Weights of a small mixture-of-experts language model, trained from scratch on English Wikipedia: 25.8M parameters, 342M tokens.
Below are experts of layer 2 (counted from 0) of a mixture-of-experts language model. Rows are named router (the router's row for the expert), down (a neuron's output weights, with its number) and show model dimensions 64-127. Each number is 50 + 10 x the weight over its row's rms, rounded and kept within 0 to 99.
After each expert's rows: a language model's description of what the expert responds to. This comes from a sample of Wikipedia text that the model never trained on.

# expert 3
router:64 50 60 43 55 55 41 69 28 57 62 46 37 46 57 62 35 57 53 70 43 55 48 58 49 46 45 37 34 34 69 51 47 74 56 43 36 70 52 56 51 59 60 50 47 71 48 57 39 50 31 51 60 59 54 47 55 36 46 43 36 39 33 46
down2:49 49 41 64 50 43 69 38 66 48 66 79 45 70 39 61 59 48 46 38 63 50 36 46 53 50 39 42 48 71 50 50 61 58 43 56 54 44 57 41 55 48 49 62 51 39 35 45 55 47 50 58 53 43 43 44 67 40 58 61 61 57 71 73
down3:47 64 38 45 25 49 50 37 53 55 59 48 45 48 51 59 59 48 40 47 65 49 45 50 59 50 40 60 34 59 48 49 60 35 31 56 45 40 62 43 59 53 58 44 56 52 72 51 59 45 37 68 62 57 51 54 48 46 56 72 49 57 49 49
down4:25 56 53 44 52 59 55 48 44 50 51 53 54 60 71 44 49 68 64 40 46 40 45 39 62 56 46 46 44 38 39 57 51 53 20 65 41 59 47 60 50 36 57 61 53 43 53 43 46 44 41 67 60 50 56 57 57 45 64 35 56 53 63 47
down5:46 55 66 52 59 51 47 55 46 64 55 40 51 56 52 53 67 43 41 59 46 36 55 52 41 47 64 34 56 56 28 54 67 54 37 48 49 34 35 28 33 52 53 42 48 48 68 40 45 47 58 44 34 58 33 51 61 64 56 47 58 56 69 69
down6:45 55 62 47 75 53 69 56 43 53 54 50 59 32 46 49 60 44 55 32 39 32 51 42 57 50 48 39 44 38 50 47 45 39 47 41 59 46 43 49 71 48 56 47 55 41 49 43 55 51 48 38 52 26 44 58 63 52 49 44 70 75 61 54
down7:46 44 47 65 54 53 42 56 55 52 44 42 55 48 46 53 48 41 56 43 26 30 54 35 70 34 38 57 66 45 49 33 52 42 46 52 45 43 56 25 58 52 42 51 37 37 53 51 46 63 59 55 59 52 50 41 32 59 59 70 53 45 45 72
down8:40 24 42 43 53 59 61 49 73 53 57 57 55 52 43 51 56 39 58 51 63 34 58 61 45 53 65 61 28 53 57 50 49 48 24 54 66 53 59 55 60 52 58 58 40 51 51 60 40 75 42 68 31 56 55 51 42 36 46 40 48 47 48 55
down9:63 51 46 45 42 55 58 40 49 60 61 41 59 56 52 47 58 59 37 50 44 35 43 47 58 39 62 39 43 61 50 44 50 45 36 44 56 44 42 52 64 64 59 62 31 49 43 58 46 49 69 50 43 56 62 43 56 50 42 37 61 63 49 53
down10:46 44 45 56 49 58 38 53 47 44 47 46 45 48 42 41 48 43 45 35 38 54 69 46 62 50 39 39 75 43 55 57 62 54 42 37 50 48 21 50 62 55 53 51 35 54 52 64 58 29 65 51 53 34 46 54 35 65 59 55 39 55 44 45
down11:45 18 44 41 42 42 47 35 64 67 54 37 52 61 52 55 53 58 65 55 67 56 57 49 39 65 35 55 48 57 43 35 43 43 50 61 52 35 50 45 52 45 28 51 47 47 61 57 51 45 54 59 45 64 38 54 34 40 58 44 62 33 45 38
down12:51 48 62 48 49 35 56 65 41 40 58 63 34 51 58 50 50 65 40 36 52 48 53 49 48 44 45 50 50 63 87 73 47 52 57 49 53 30 34 48 64 48 52 44 63 55 50 65 19 50 50 59 61 55 64 33 40 60 52 38 50 52 36 53
down13:59 52 49 33 45 61 52 53 35 50 68 28 36 49 53 48 56 31 78 43 49 46 37 42 46 53 48 55 59 46 19 61 44 56 62 37 59 51 62 43 43 52 40 32 55 47 47 49 45 53 25 51 43 59 54 62 53 42 55 49 61 53 77 44
down14:38 61 53 50 39 28 35 48 52 55 41 56 52 54 50 64 40 55 42 41 52 53 35 48 50 54 60 59 51 63 55 45 34 54 41 52 45 50 56 57 59 50 39 51 47 50 52 51 47 51 47 61 33 40 65 51 72 27 44 31 72 43 52 41
down15:52 65 49 60 50 45 50 49 39 29 58 49 58 34 47 51 47 54 43 56 42 45 52 43 54 37 73 57 58 41 48 52 47 54 48 40 31 47 59 43 78 46 58 46 55 37 52 50 53 52 54 55 45 46 57 47 48 55 51 37 50 28 71 41
down16:55 57 55 44 61 40 47 48 63 46 57 41 63 65 61 59 59 50 51 45 41 55 60 56 61 60 49 59 51 64 46 47 56 53 50 53 49 46 57 54 50 42 41 35 58 37 46 49 45 61 32 40 58 47 46 50 68 36 65 57 47 57 09 58
down17:41 65 53 47 54 50 39 44 51 41 26 71 49 51 64 32 35 39 70 67 55 52 61 57 40 55 63 57 76 68 32 47 43 58 46 38 54 48 39 37 54 47 50 50 53 53 49 54 59 52 34 54 48 42 66 48 44 39 59 27 50 39 60 51
It responds to: Capital initials of names. Single capital-letter pieces beginning a proper name after a space, often after the, of or a table bar, such as D, B, Ch.

# expert 37
router:41 38 48 50 41 45 59 56 47 34 36 63 50 65 65 59 36 54 60 54 72 54 40 35 53 53 46 50 42 68 57 60 35 58 47 61 45 41 33 39 39 43 59 58 48 56 49 66 34 55 61 44 51 39 71 44 55 63 56 59 49 59 55 37
down0:63 52 54 51 60 67 59 42 47 50 70 49 56 53 50 53 59 54 49 48 56 57 28 66 39 32 42 37 60 32 38 53 49 57 38 24 52 47 41 51 61 56 71 55 48 56 61 44 47 35 51 50 55 48 55 65 51 42 51 33 55 49 29 55
down1:36 58 32 40 39 50 47 57 60 47 56 73 51 64 49 53 41 52 53 49 59 42 60 40 51 53 65 47 40 47 64 48 41 46 51 58 56 52 35 52 47 50 61 49 53 62 47 52 32 61 64 50 52 33 40 52 58 57 31 60 59 51 46 32
down2:59 43 45 41 71 43 73 57 34 50 60 45 45 61 60 56 49 53 53 51 63 51 42 47 56 69 39 42 55 41 40 48 41 45 56 58 46 47 49 43 22 45 43 43 69 56 61 46 40 46 47 65 46 50 57 29 48 44 69 49 45 61 36 54
down3:64 33 58 57 61 50 48 34 52 62 50 57 53 52 40 56 46 49 48 64 67 35 46 46 51 45 53 53 64 26 41 49 62 64 66 47 52 57 51 46 55 62 62 67 71 63 46 42 42 53 34 72 60 60 62 61 70 58 46 33 53 52 23 39
down4:35 50 47 56 51 48 51 46 46 49 40 56 40 64 59 47 66 49 62 63 50 54 66 48 48 54 49 29 63 51 47 47 45 58 52 67 56 62 61 47 47 29 33 49 51 54 43 54 49 45 63 61 64 41 41 64 47 57 37 56 52 47 48 47
down5:60 41 45 56 65 52 60 57 59 61 55 35 52 37 42 46 55 50 42 37 39 41 61 49 51 47 68 52 55 55 69 34 52 46 58 43 48 51 59 60 49 39 58 57 63 62 50 49 44 65 58 37 58 41 38 64 65 48 57 56 29 29 35 34
down6:88 50 41 32 52 39 38 48 57 37 47 40 40 45 50 46 75 36 53 60 37 48 53 59 39 45 54 66 42 50 49 57 58 56 45 45 46 38 61 54 49 46 52 36 47 26 64 43 57 47 45 62 61 34 46 53 60 45 54 51 57 37 52 41
down7:43 49 49 46 31 46 37 52 49 51 61 63 48 54 30 48 65 42 48 40 63 48 58 40 52 52 61 62 44 51 58 49 44 42 58 37 72 43 64 46 39 48 53 54 43 53 48 57 57 54 77 49 47 52 56 42 57 59 46 44 48 51 46 40
down8:49 51 55 43 58 40 54 52 63 38 43 52 55 57 54 56 35 51 59 57 56 45 40 52 52 60 61 48 32 58 50 48 44 45 39 43 49 44 44 58 48 42 42 46 41 40 46 39 70 58 50 38 28 45 55 53 46 60 48 58 47 47 57 58
down9:49 48 70 29 54 69 65 55 65 61 47 59 47 50 50 17 53 47 33 43 31 54 53 44 56 44 25 48 58 56 48 49 43 50 49 61 46 52 53 44 43 58 43 39 46 39 32 39 55 68 48 55 49 50 53 54 63 53 44 49 54 39 48 61
down10:47 62 54 45 48 20 50 49 65 58 51 49 58 62 51 44 47 42 46 65 48 51 52 60 58 68 51 56 61 32 43 48 61 42 37 54 42 46 54 47 55 54 54 36 51 40 47 63 52 52 46 63 49 44 64 50 56 29 51 58 44 39 37 56
down11:61 73 54 59 38 48 52 52 73 47 51 59 40 60 43 60 39 57 62 69 46 54 19 45 77 53 57 35 53 42 44 49 36 45 52 58 46 53 47 36 41 43 50 29 35 47 42 41 53 79 51 50 69 56 70 39 59 27 45 47 55 57 53 44
down12:37 39 57 51 56 52 59 40 47 50 45 58 37 53 53 58 52 44 50 28 53 70 51 48 60 46 47 45 59 75 43 62 42 41 48 46 57 46 43 46 37 41 28 54 47 44 57 55 54 61 57 51 47 62 55 53 58 55 57 48 41 54 49 50
down13:42 44 53 51 54 69 41 52 47 49 45 57 44 38 64 45 70 58 53 59 47 56 56 50 40 38 69 54 59 52 45 54 34 33 58 56 49 50 48 39 64 48 47 67 44 34 51 43 44 40 56 42 39 53 43 52 46 61 58 74 40 50 44 48
down14:39 52 39 61 52 40 56 51 63 44 43 61 62 54 71 65 35 60 54 31 62 57 48 52 52 67 51 53 57 51 50 43 61 62 57 50 50 52 56 34 55 39 53 41 43 45 41 50 46 51 28 60 49 45 47 55 47 68 53 64 44 60 16 55
down15:55 50 55 47 65 28 50 56 63 45 47 41 52 47 52 66 52 48 55 51 16 48 41 58 49 56 54 57 38 57 35 18 50 62 58 42 42 53 45 55 49 58 58 55 52 40 53 51 54 59 44 37 50 51 46 58 60 55 52 52 40 47 57 48
It responds to: Prepositions after verbs. Prepositions and that introducing a phrase after verbs or sentence starts, such as released by, according to, maintains that, In.

# expert 12
router:38 54 55 47 60 46 57 43 53 62 51 54 47 59 54 45 59 71 50 44 65 30 47 42 73 37 64 29 56 49 50 65 59 52 44 48 49 54 65 37 49 40 28 46 56 62 22 49 51 51 56 53 53 52 48 61 44 46 53 40 63 60 51 32
down2:29 64 70 67 56 52 40 43 58 41 34 45 48 46 70 44 59 51 70 54 50 47 40 54 41 58 62 57 43 46 49 36 59 41 36 40 29 53 54 48 54 57 52 46 32 57 38 49 52 36 43 41 62 59 73 36 31 38 50 55 47 49 50 46
down3:49 17 56 55 39 44 51 45 56 58 46 48 51 53 63 45 52 62 47 77 50 49 44 46 48 48 58 47 57 62 45 42 42 41 46 66 56 57 55 44 36 38 44 59 56 42 45 41 63 55 40 50 48 48 50 58 56 46 58 35 64 58 24 42
down4:44 52 53 40 46 48 58 62 57 62 53 65 39 48 45 45 46 38 50 65 43 43 57 67 40 57 32 51 45 47 40 28 43 52 44 64 52 36 65 41 53 54 38 63 53 44 35 43 63 40 45 73 49 58 42 60 46 47 56 46 48 47 50 43
down5:45 60 50 50 50 62 39 66 44 51 39 43 48 54 50 39 54 48 46 35 65 49 68 52 38 50 45 51 44 65 56 54 72 52 58 60 58 46 43 49 56 25 60 49 48 70 56 57 30 57 53 52 51 63 48 36 49 47 36 50 54 55 56 42
down6:55 32 47 51 42 54 36 62 46 39 60 49 44 47 50 57 49 49 36 52 37 32 41 36 35 52 62 42 53 65 50 56 57 41 47 32 43 51 41 49 46 38 66 64 56 56 45 59 39 66 59 69 43 34 49 48 71 58 44 34 53 43 54 53
down7:51 51 31 33 40 22 52 53 36 45 38 62 60 49 48 44 57 51 47 47 49 40 45 48 29 43 46 38 44 48 45 50 49 47 31 49 47 43 63 35 60 33 67 32 37 49 58 63 65 27 75 27 50 43 35 61 53 62 57 54 62 68 71 45
down8:53 56 67 50 48 31 75 46 56 40 46 33 50 51 61 41 36 53 59 54 54 60 47 63 55 46 44 49 54 42 39 63 50 37 66 62 49 44 32 43 55 52 65 41 55 52 59 55 52 29 38 77 36 45 56 63 39 51 32 57 47 48 63 67
down9:39 45 46 36 57 55 39 40 57 53 49 55 53 47 59 49 54 55 62 42 53 48 63 48 50 75 53 50 45 61 49 53 56 45 51 48 40 39 68 53 50 56 56 66 56 59 51 35 53 47 60 54 47 22 54 53 55 49 46 62 65 48 39 36
down10:43 41 45 48 46 39 59 54 42 61 56 51 49 48 55 55 56 62 43 52 34 42 67 40 51 50 46 46 50 53 67 44 35 53 58 63 38 61 25 56 57 59 65 50 54 32 62 28 37 58 71 67 39 41 39 51 53 66 37 49 49 60 67 66
down11:48 53 38 62 38 38 47 43 70 66 48 49 41 38 45 47 54 58 53 56 34 42 44 52 15 44 40 37 51 49 57 32 57 58 60 49 51 68 69 59 56 49 35 48 56 44 44 48 65 78 46 50 62 46 54 56 59 38 57 52 52 50 56 36
down12:50 56 42 35 51 40 45 46 52 35 50 38 59 51 69 35 57 52 43 49 50 51 50 52 57 53 35 41 50 48 47 33 52 47 41 51 55 37 43 58 42 45 55 46 55 59 53 69 49 42 56 49 55 45 50 52 38 53 54 53 50 61 39 64
down13:44 31 54 45 69 45 49 56 49 43 55 42 62 29 47 44 47 49 46 63 39 52 52 48 40 46 58 61 34 29 37 57 61 65 35 37 52 51 57 57 48 49 40 44 56 24 40 50 65 41 57 55 48 69 48 48 54 40 51 46 33 41 38 47
down14:69 59 39 58 47 59 45 59 41 44 47 44 51 48 42 40 53 59 57 47 48 45 37 54 49 39 43 41 69 32 56 66 32 80 57 44 54 52 60 49 25 64 46 43 45 42 63 39 56 57 60 44 51 46 68 50 43 47 40 35 50 58 53 66
down15:50 22 49 49 50 54 41 40 62 56 64 51 45 72 39 62 48 62 49 39 62 41 50 54 48 46 66 51 41 24 54 52 44 50 48 44 63 47 52 49 47 64 49 43 42 41 64 64 52 31 59 52 50 53 56 44 60 49 26 41 38 62 40 39
down16:37 58 34 70 48 44 40 53 46 55 65 49 61 38 40 48 58 39 62 37 53 69 42 42 53 51 50 52 44 76 63 73 56 77 58 50 62 31 47 52 75 52 56 62 53 67 39 59 60 55 59 50 49 50 45 51 47 41 53 57 41 46 43 61
down17:57 61 45 55 61 51 54 59 51 42 64 38 47 40 62 50 59 50 48 56 65 31 49 61 58 70 52 47 53 48 49 46 47 43 46 64 59 51 59 52 75 49 63 50 55 59 42 44 62 59 61 26 48 51 48 33 53 43 38 50 50 49 50 55
It responds to: Section heading markup. Equals-sign heading markup such as ==, ===, ==See also==, ==Sources==, plus word pieces inside or right after section titles.

# expert 25
router:58 50 53 54 52 49 54 58 33 32 40 43 52 54 43 50 55 53 50 37 58 38 62 46 34 35 48 56 45 53 54 44 56 41 62 41 41 39 47 57 41 40 40 59 58 62 41 54 42 45 57 37 62 44 56 53 54 47 47 46 34 57 33 31
down2:55 46 27 42 59 33 58 43 93 35 64 60 56 54 56 44 60 50 55 50 60 55 54 52 56 53 60 53 71 46 47 65 45 36 42 53 50 51 38 52 59 60 54 53 41 46 31 46 45 49 40 52 58 28 48 46 35 52 50 57 51 61 47 47
down3:61 54 38 46 37 52 53 64 45 42 33 51 54 52 64 49 56 46 56 59 42 38 48 43 43 46 60 55 49 28 48 44 53 52 55 56 29 55 32 41 47 59 42 45 46 43 47 68 76 31 45 53 36 50 43 46 44 71 40 15 58 42 51 51
down4:48 28 51 35 58 63 52 45 46 51 42 34 45 52 33 57 51 61 57 44 50 41 42 41 31 38 53 38 39 51 50 46 42 41 45 34 40 69 48 65 52 40 44 56 46 44 50 52 51 51 53 70 58 56 29 46 41 47 64 36 51 58 47 48
down5:47 70 62 48 45 27 35 45 48 50 47 70 43 32 53 55 36 50 73 35 56 54 48 42 46 62 41 57 48 60 64 55 66 72 47 47 33 57 56 50 61 50 29 72 58 42 47 40 38 59 47 51 45 48 42 51 61 55 58 41 53 41 49 55
down6:42 44 39 51 55 29 41 64 57 67 49 49 60 37 36 58 68 42 38 51 52 43 45 51 61 41 45 50 69 48 38 52 63 47 55 52 36 46 64 56 46 39 52 38 47 65 44 34 44 55 43 53 54 45 65 54 48 52 31 51 49 41 65 55
down7:52 49 44 51 35 27 57 73 64 56 37 53 49 58 37 57 53 60 32 43 56 52 76 45 44 46 41 49 54 55 50 58 62 48 38 45 59 52 62 52 41 26 52 32 60 48 41 55 48 48 62 62 61 51 51 45 59 47 52 55 59 47 51 39
down8:48 56 68 43 52 53 42 46 61 48 47 56 35 56 48 46 48 45 57 46 46 62 48 38 59 46 71 32 51 66 65 46 42 55 63 46 41 35 45 46 49 57 79 45 43 47 59 52 69 31 49 55 41 55 45 42 52 54 44 67 42 50 44 30
down9:58 47 55 58 54 53 54 56 35 44 68 65 49 55 49 52 44 67 64 51 71 37 58 44 48 51 56 58 41 46 59 57 49 53 51 58 67 51 54 41 50 50 46 83 42 43 46 56 32 35 52 47 61 50 38 36 28 59 56 62 48 65 61 58
down10:39 67 54 47 54 54 45 39 55 43 52 53 37 52 37 44 39 76 41 54 59 63 43 34 44 37 54 43 39 36 61 37 37 54 53 56 49 48 47 45 62 55 52 56 64 54 51 43 53 66 50 46 50 49 39 59 48 42 49 55 42 52 47 63
down11:49 37 53 55 52 48 51 59 60 53 59 54 66 45 42 67 47 66 42 44 35 49 62 48 36 41 34 50 70 44 45 44 46 62 62 55 73 51 34 51 59 28 51 38 58 33 53 62 32 53 49 55 61 49 62 60 43 58 44 45 53 39 49 47
down12:54 40 57 48 50 53 56 48 24 54 42 35 46 69 56 52 65 41 45 54 54 36 45 49 64 50 69 34 53 63 48 43 47 41 57 56 69 57 59 40 45 42 40 64 56 64 51 52 51 51 48 72 38 50 43 60 63 48 49 49 48 49 44 44
down13:65 68 59 48 51 61 55 43 55 49 47 70 38 51 54 26 42 27 45 44 41 38 34 62 37 53 39 53 38 68 51 58 54 23 29 59 48 42 47 63 43 65 64 52 51 50 57 56 55 64 45 52 45 49 51 60 54 32 38 38 45 66 37 54
down14:54 49 45 46 23 40 44 57 51 54 72 51 42 68 46 44 69 46 56 49 56 32 49 57 39 55 61 39 71 40 51 45 46 53 66 48 63 41 47 61 31 62 56 57 41 46 52 55 59 38 53 52 49 51 43 54 59 42 41 52 36 52 55 60
down15:62 56 53 40 49 58 65 59 68 45 59 48 55 52 24 42 59 48 45 68 34 50 49 62 45 43 39 35 43 45 54 77 61 61 44 42 46 49 40 53 61 52 58 51 50 42 44 45 52 55 33 44 55 44 67 37 57 56 55 41 63 72 44 35
down16:46 46 48 44 40 51 59 64 37 56 33 41 51 48 39 49 60 40 60 46 39 43 35 55 51 52 67 37 65 67 48 11 33 55 51 52 35 58 49 40 53 49 49 47 39 32 53 64 57 61 46 54 39 38 45 54 53 54 44 47 42 38 49 43
down17:38 35 53 54 46 38 67 37 45 51 49 37 38 55 58 44 39 54 29 54 65 65 31 44 59 54 46 47 55 66 31 62 55 49 55 45 44 53 52 33 38 59 51 52 58 47 61 68 35 46 37 46 41 49 36 36 44 60 33 62 40 48 52 46
It responds to: Conjunctions and line starters. The word as, clause-linking conjunctions like when, although, but, and tokens opening a new line or list item, such as The, In, dashes.

# expert 24
router:58 45 77 56 57 53 28 70 32 64 50 32 47 44 69 56 56 43 45 49 39 43 48 49 37 47 42 43 58 51 49 63 47 52 44 50 50 46 26 45 61 44 45 47 51 40 49 52 47 51 56 48 47 60 41 46 59 60 69 62 57 51 62 60
down0:54 45 69 45 43 55 49 61 42 44 45 56 56 44 30 53 38 45 52 63 40 54 35 49 33 61 43 20 55 50 45 47 70 48 34 49 42 43 50 42 48 53 60 51 45 40 60 39 55 58 58 47 45 79 62 43 72 39 65 47 55 54 61 39
down1:45 56 63 55 59 57 42 60 19 39 47 33 59 36 65 58 45 46 47 57 41 53 56 58 41 46 54 53 56 36 53 71 51 51 48 39 53 54 23 44 48 59 58 41 44 46 47 34 42 55 54 51 58 55 40 61 40 58 47 58 54 40 52 61
down2:32 40 48 48 50 47 67 59 46 54 56 62 50 49 64 54 58 53 55 47 55 44 52 49 54 37 65 43 37 53 58 38 44 55 39 46 57 52 70 54 43 40 37 56 50 46 40 45 52 52 51 44 46 45 50 62 41 70 21 50 48 47 29 45
down3:44 61 60 66 52 44 51 59 47 38 65 48 56 64 52 45 37 61 53 45 48 51 52 45 66 57 70 41 69 67 57 36 55 26 52 43 49 53 63 52 53 45 57 61 39 71 50 46 51 44 65 51 64 47 56 45 38 51 55 52 49 62 58 50
down4:50 53 41 44 51 45 63 52 78 48 36 44 49 56 56 49 55 54 67 59 48 53 42 46 49 46 44 59 46 56 65 57 50 35 60 48 40 43 53 53 40 36 51 26 51 47 68 73 55 39 50 58 48 57 59 43 52 75 40 49 53 39 50 43
down5:44 39 54 68 58 61 48 55 32 52 38 52 54 52 48 37 60 58 49 51 46 54 59 48 40 40 60 40 68 68 51 42 35 47 52 55 50 64 43 50 56 48 48 36 33 47 32 49 45 43 55 58 44 35 50 47 54 51 55 68 59 58 51 48
down6:35 49 55 41 46 53 50 46 40 50 70 40 48 59 36 57 46 43 34 61 49 42 39 45 46 44 49 53 38 55 29 65 59 56 45 55 46 53 50 43 57 70 49 58 58 71 46 44 35 50 54 45 40 45 48 57 55 52 59 49 62 65 37 49
down7:34 47 51 51 24 33 56 46 54 69 39 56 74 52 43 56 55 55 36 60 45 77 54 32 63 50 73 38 47 65 40 39 44 45 49 53 57 46 49 55 63 59 63 48 44 65 48 62 40 57 46 55 49 42 55 68 49 50 62 43 61 65 57 63
down8:40 40 52 56 61 54 46 50 33 46 43 56 54 43 46 41 57 63 51 58 54 39 71 43 48 51 67 61 56 46 46 31 52 53 18 62 41 53 35 51 52 45 39 45 57 42 61 57 34 49 62 64 45 29 60 58 47 61 56 57 49 40 46 44
down9:53 40 30 40 47 38 64 31 48 49 39 81 65 51 64 41 46 51 41 46 56 49 24 48 41 51 73 58 32 38 55 51 51 46 56 40 60 49 66 57 40 38 54 76 39 58 53 55 62 44 60 45 63 42 45 52 43 46 53 33 47 46 35 30
down10:48 44 62 58 43 57 35 74 39 47 29 36 43 50 60 33 51 34 74 54 41 42 64 35 40 45 48 53 59 41 50 37 38 34 40 59 50 46 48 39 48 40 61 30 58 57 42 42 56 52 32 49 71 39 64 46 48 17 58 29 50 46 55 66
down11:79 49 36 49 46 73 58 56 59 38 56 41 53 44 40 47 56 38 54 44 46 39 76 54 43 40 38 46 40 52 65 65 48 40 65 34 65 37 34 49 40 60 24 52 48 42 45 46 52 44 58 40 51 43 37 46 56 45 44 65 61 60 57 47
down12:37 46 35 82 66 32 55 70 28 47 46 34 57 51 38 55 56 55 51 55 40 44 58 48 51 56 50 46 55 59 45 54 57 54 50 52 52 57 37 41 67 47 48 63 53 49 52 49 49 56 46 53 51 45 47 62 53 28 74 50 56 33 65 48
down13:79 34 59 43 48 48 52 65 56 45 61 38 45 47 55 53 59 54 68 54 55 47 29 51 57 50 45 45 52 52 66 51 49 35 72 64 58 46 56 54 59 53 70 51 38 51 52 59 32 52 36 42 49 73 57 48 35 62 46 45 44 45 51 40
down14:60 46 34 50 39 35 34 47 45 50 63 56 46 58 51 53 41 58 39 35 63 48 48 41 31 51 51 43 39 73 56 46 57 29 39 37 55 61 33 59 50 53 60 57 45 53 44 50 50 34 48 49 39 71 51 61 65 43 43 54 49 53 68 38
down15:66 53 52 50 56 56 41 48 58 40 38 53 40 51 40 39 43 48 50 55 47 57 65 50 30 48 54 53 57 47 46 56 63 43 66 45 54 67 46 45 60 61 53 53 58 55 23 65 51 47 44 40 49 50 57 52 52 56 69 46 39 45 46 43
It responds to: Name starts and scripts. First tokens of names or title words after a line break, pipe or dash, such as Sch, Bh, Mike, plus Thai and CJK bytes.

# expert 18
router:56 52 47 44 45 65 30 55 45 40 45 52 43 40 53 45 43 29 62 54 40 57 34 38 42 47 57 44 50 54 62 46 52 60 62 48 58 75 33 56 53 50 32 49 60 42 57 69 40 39 52 38 65 42 55 55 36 32 47 44 50 50 48 48
down0:63 54 37 60 27 44 58 64 64 50 51 53 55 66 37 51 31 55 49 37 49 40 56 61 52 46 48 48 50 60 51 60 44 59 62 26 52 32 59 73 37 63 60 53 49 47 50 49 56 45 60 41 26 58 34 52 60 72 38 46 46 67 27 41
down1:38 53 43 61 44 45 36 33 58 56 55 48 46 59 43 65 43 36 35 43 53 39 55 48 33 57 66 51 47 54 42 50 45 54 37 50 47 62 52 64 65 73 56 46 42 38 51 62 42 50 46 47 23 48 37 47 69 46 41 53 58 43 42 42
down2:65 54 68 50 55 65 37 54 36 47 47 33 67 68 59 37 47 36 50 58 36 63 36 65 68 51 55 41 47 43 57 50 51 64 54 50 46 45 48 60 53 64 44 61 46 63 68 32 47 33 69 49 55 39 39 58 44 40 43 37 53 54 56 38
down3:57 43 63 44 42 37 50 51 30 36 57 52 43 55 57 61 45 44 63 22 55 34 41 45 50 49 41 47 34 33 58 44 59 36 53 45 64 45 46 41 68 55 58 37 72 66 44 23 46 77 52 56 53 59 44 54 41 56 49 31 48 41 57 54
down4:50 49 65 71 56 51 43 27 60 39 42 56 57 44 52 48 45 75 54 50 47 52 39 51 43 71 48 48 50 55 45 49 47 46 35 35 46 53 38 44 51 40 54 56 35 59 45 26 53 56 70 44 47 47 55 47 58 48 42 42 52 42 36 50
down5:46 33 55 45 61 56 44 50 42 29 60 56 46 24 57 60 59 49 61 44 52 40 53 51 49 58 59 43 58 46 52 59 44 47 28 40 43 61 48 52 40 48 41 44 53 31 45 41 43 50 71 41 52 37 34 48 34 60 63 62 50 44 68 53
down6:42 49 57 59 62 51 60 44 56 36 47 44 57 58 46 54 56 57 44 50 43 53 60 54 64 45 46 43 73 47 34 43 56 55 47 63 68 43 56 53 60 42 37 60 57 46 35 52 61 62 48 68 40 20 32 63 51 43 58 52 43 38 49 42
down7:26 45 45 61 48 50 56 51 59 70 36 27 68 43 61 44 51 63 45 57 48 55 55 46 60 58 54 60 51 51 49 44 38 36 47 51 44 65 39 51 39 54 52 54 46 47 46 68 51 42 45 24 64 50 80 51 60 45 55 52 71 44 57 40
down8:25 36 27 44 59 63 33 48 50 44 52 33 35 53 53 55 44 47 40 42 51 58 63 42 63 70 49 40 51 59 46 46 35 49 51 44 54 39 38 47 45 58 51 50 59 51 38 54 42 54 43 53 51 53 49 38 45 54 76 59 38 55 80 33
down9:54 38 57 56 40 24 50 42 39 43 44 52 38 48 56 50 53 60 42 51 64 47 53 47 57 58 52 53 70 56 42 50 53 44 34 49 51 46 51 38 61 47 56 50 50 76 41 43 58 49 63 62 40 34 50 61 50 70 72 49 57 44 39 41
down10:51 62 62 40 54 42 63 30 49 41 58 29 37 62 50 45 43 63 52 57 40 61 50 31 43 46 62 50 50 30 46 63 46 56 50 55 47 48 35 60 61 37 58 31 54 61 42 45 59 49 24 62 51 49 47 65 58 41 51 40 67 68 46 50
down11:47 44 44 42 44 31 47 28 55 52 54 67 44 64 36 44 29 59 47 62 47 64 60 32 38 57 59 51 52 59 64 55 58 42 36 59 63 58 31 61 54 50 47 58 38 49 58 48 52 53 65 76 53 50 43 61 60 45 49 59 46 57 46 44
down12:65 71 43 66 52 58 56 52 59 66 38 44 38 47 58 54 41 49 47 54 54 49 47 46 39 40 48 58 55 68 50 49 46 62 67 40 47 36 56 69 59 42 29 31 49 40 29 55 40 31 33 49 48 62 45 69 57 54 51 64 48 50 43 58
down13:65 46 39 47 59 44 52 57 51 62 31 48 64 30 51 51 51 51 51 58 35 27 44 49 63 51 52 31 40 53 35 49 54 42 49 45 37 72 70 48 42 58 48 55 47 53 48 47 45 58 71 66 71 38 65 58 48 52 54 53 41 48 35 61
down14:49 46 41 51 63 51 52 52 38 44 52 33 50 38 36 43 46 51 36 50 53 53 46 44 47 53 42 33 38 52 39 38 43 14 61 54 60 49 50 51 57 32 53 55 39 56 57 67 72 46 44 47 47 53 53 51 51 61 52 42 45 57 45 38
down15:53 44 44 27 47 54 50 44 50 77 45 37 51 57 50 41 56 29 39 56 54 42 48 60 41 47 60 50 44 42 54 61 39 60 44 52 54 58 48 49 56 43 58 56 63 39 59 53 48 41 38 47 40 56 62 56 57 48 43 65 53 47 53 46
It responds to: Name starts and of. First capital pieces of personal and foreign names, such as K, M, Sh, Ch, and "of" after a person's name, as in Joe Reid of.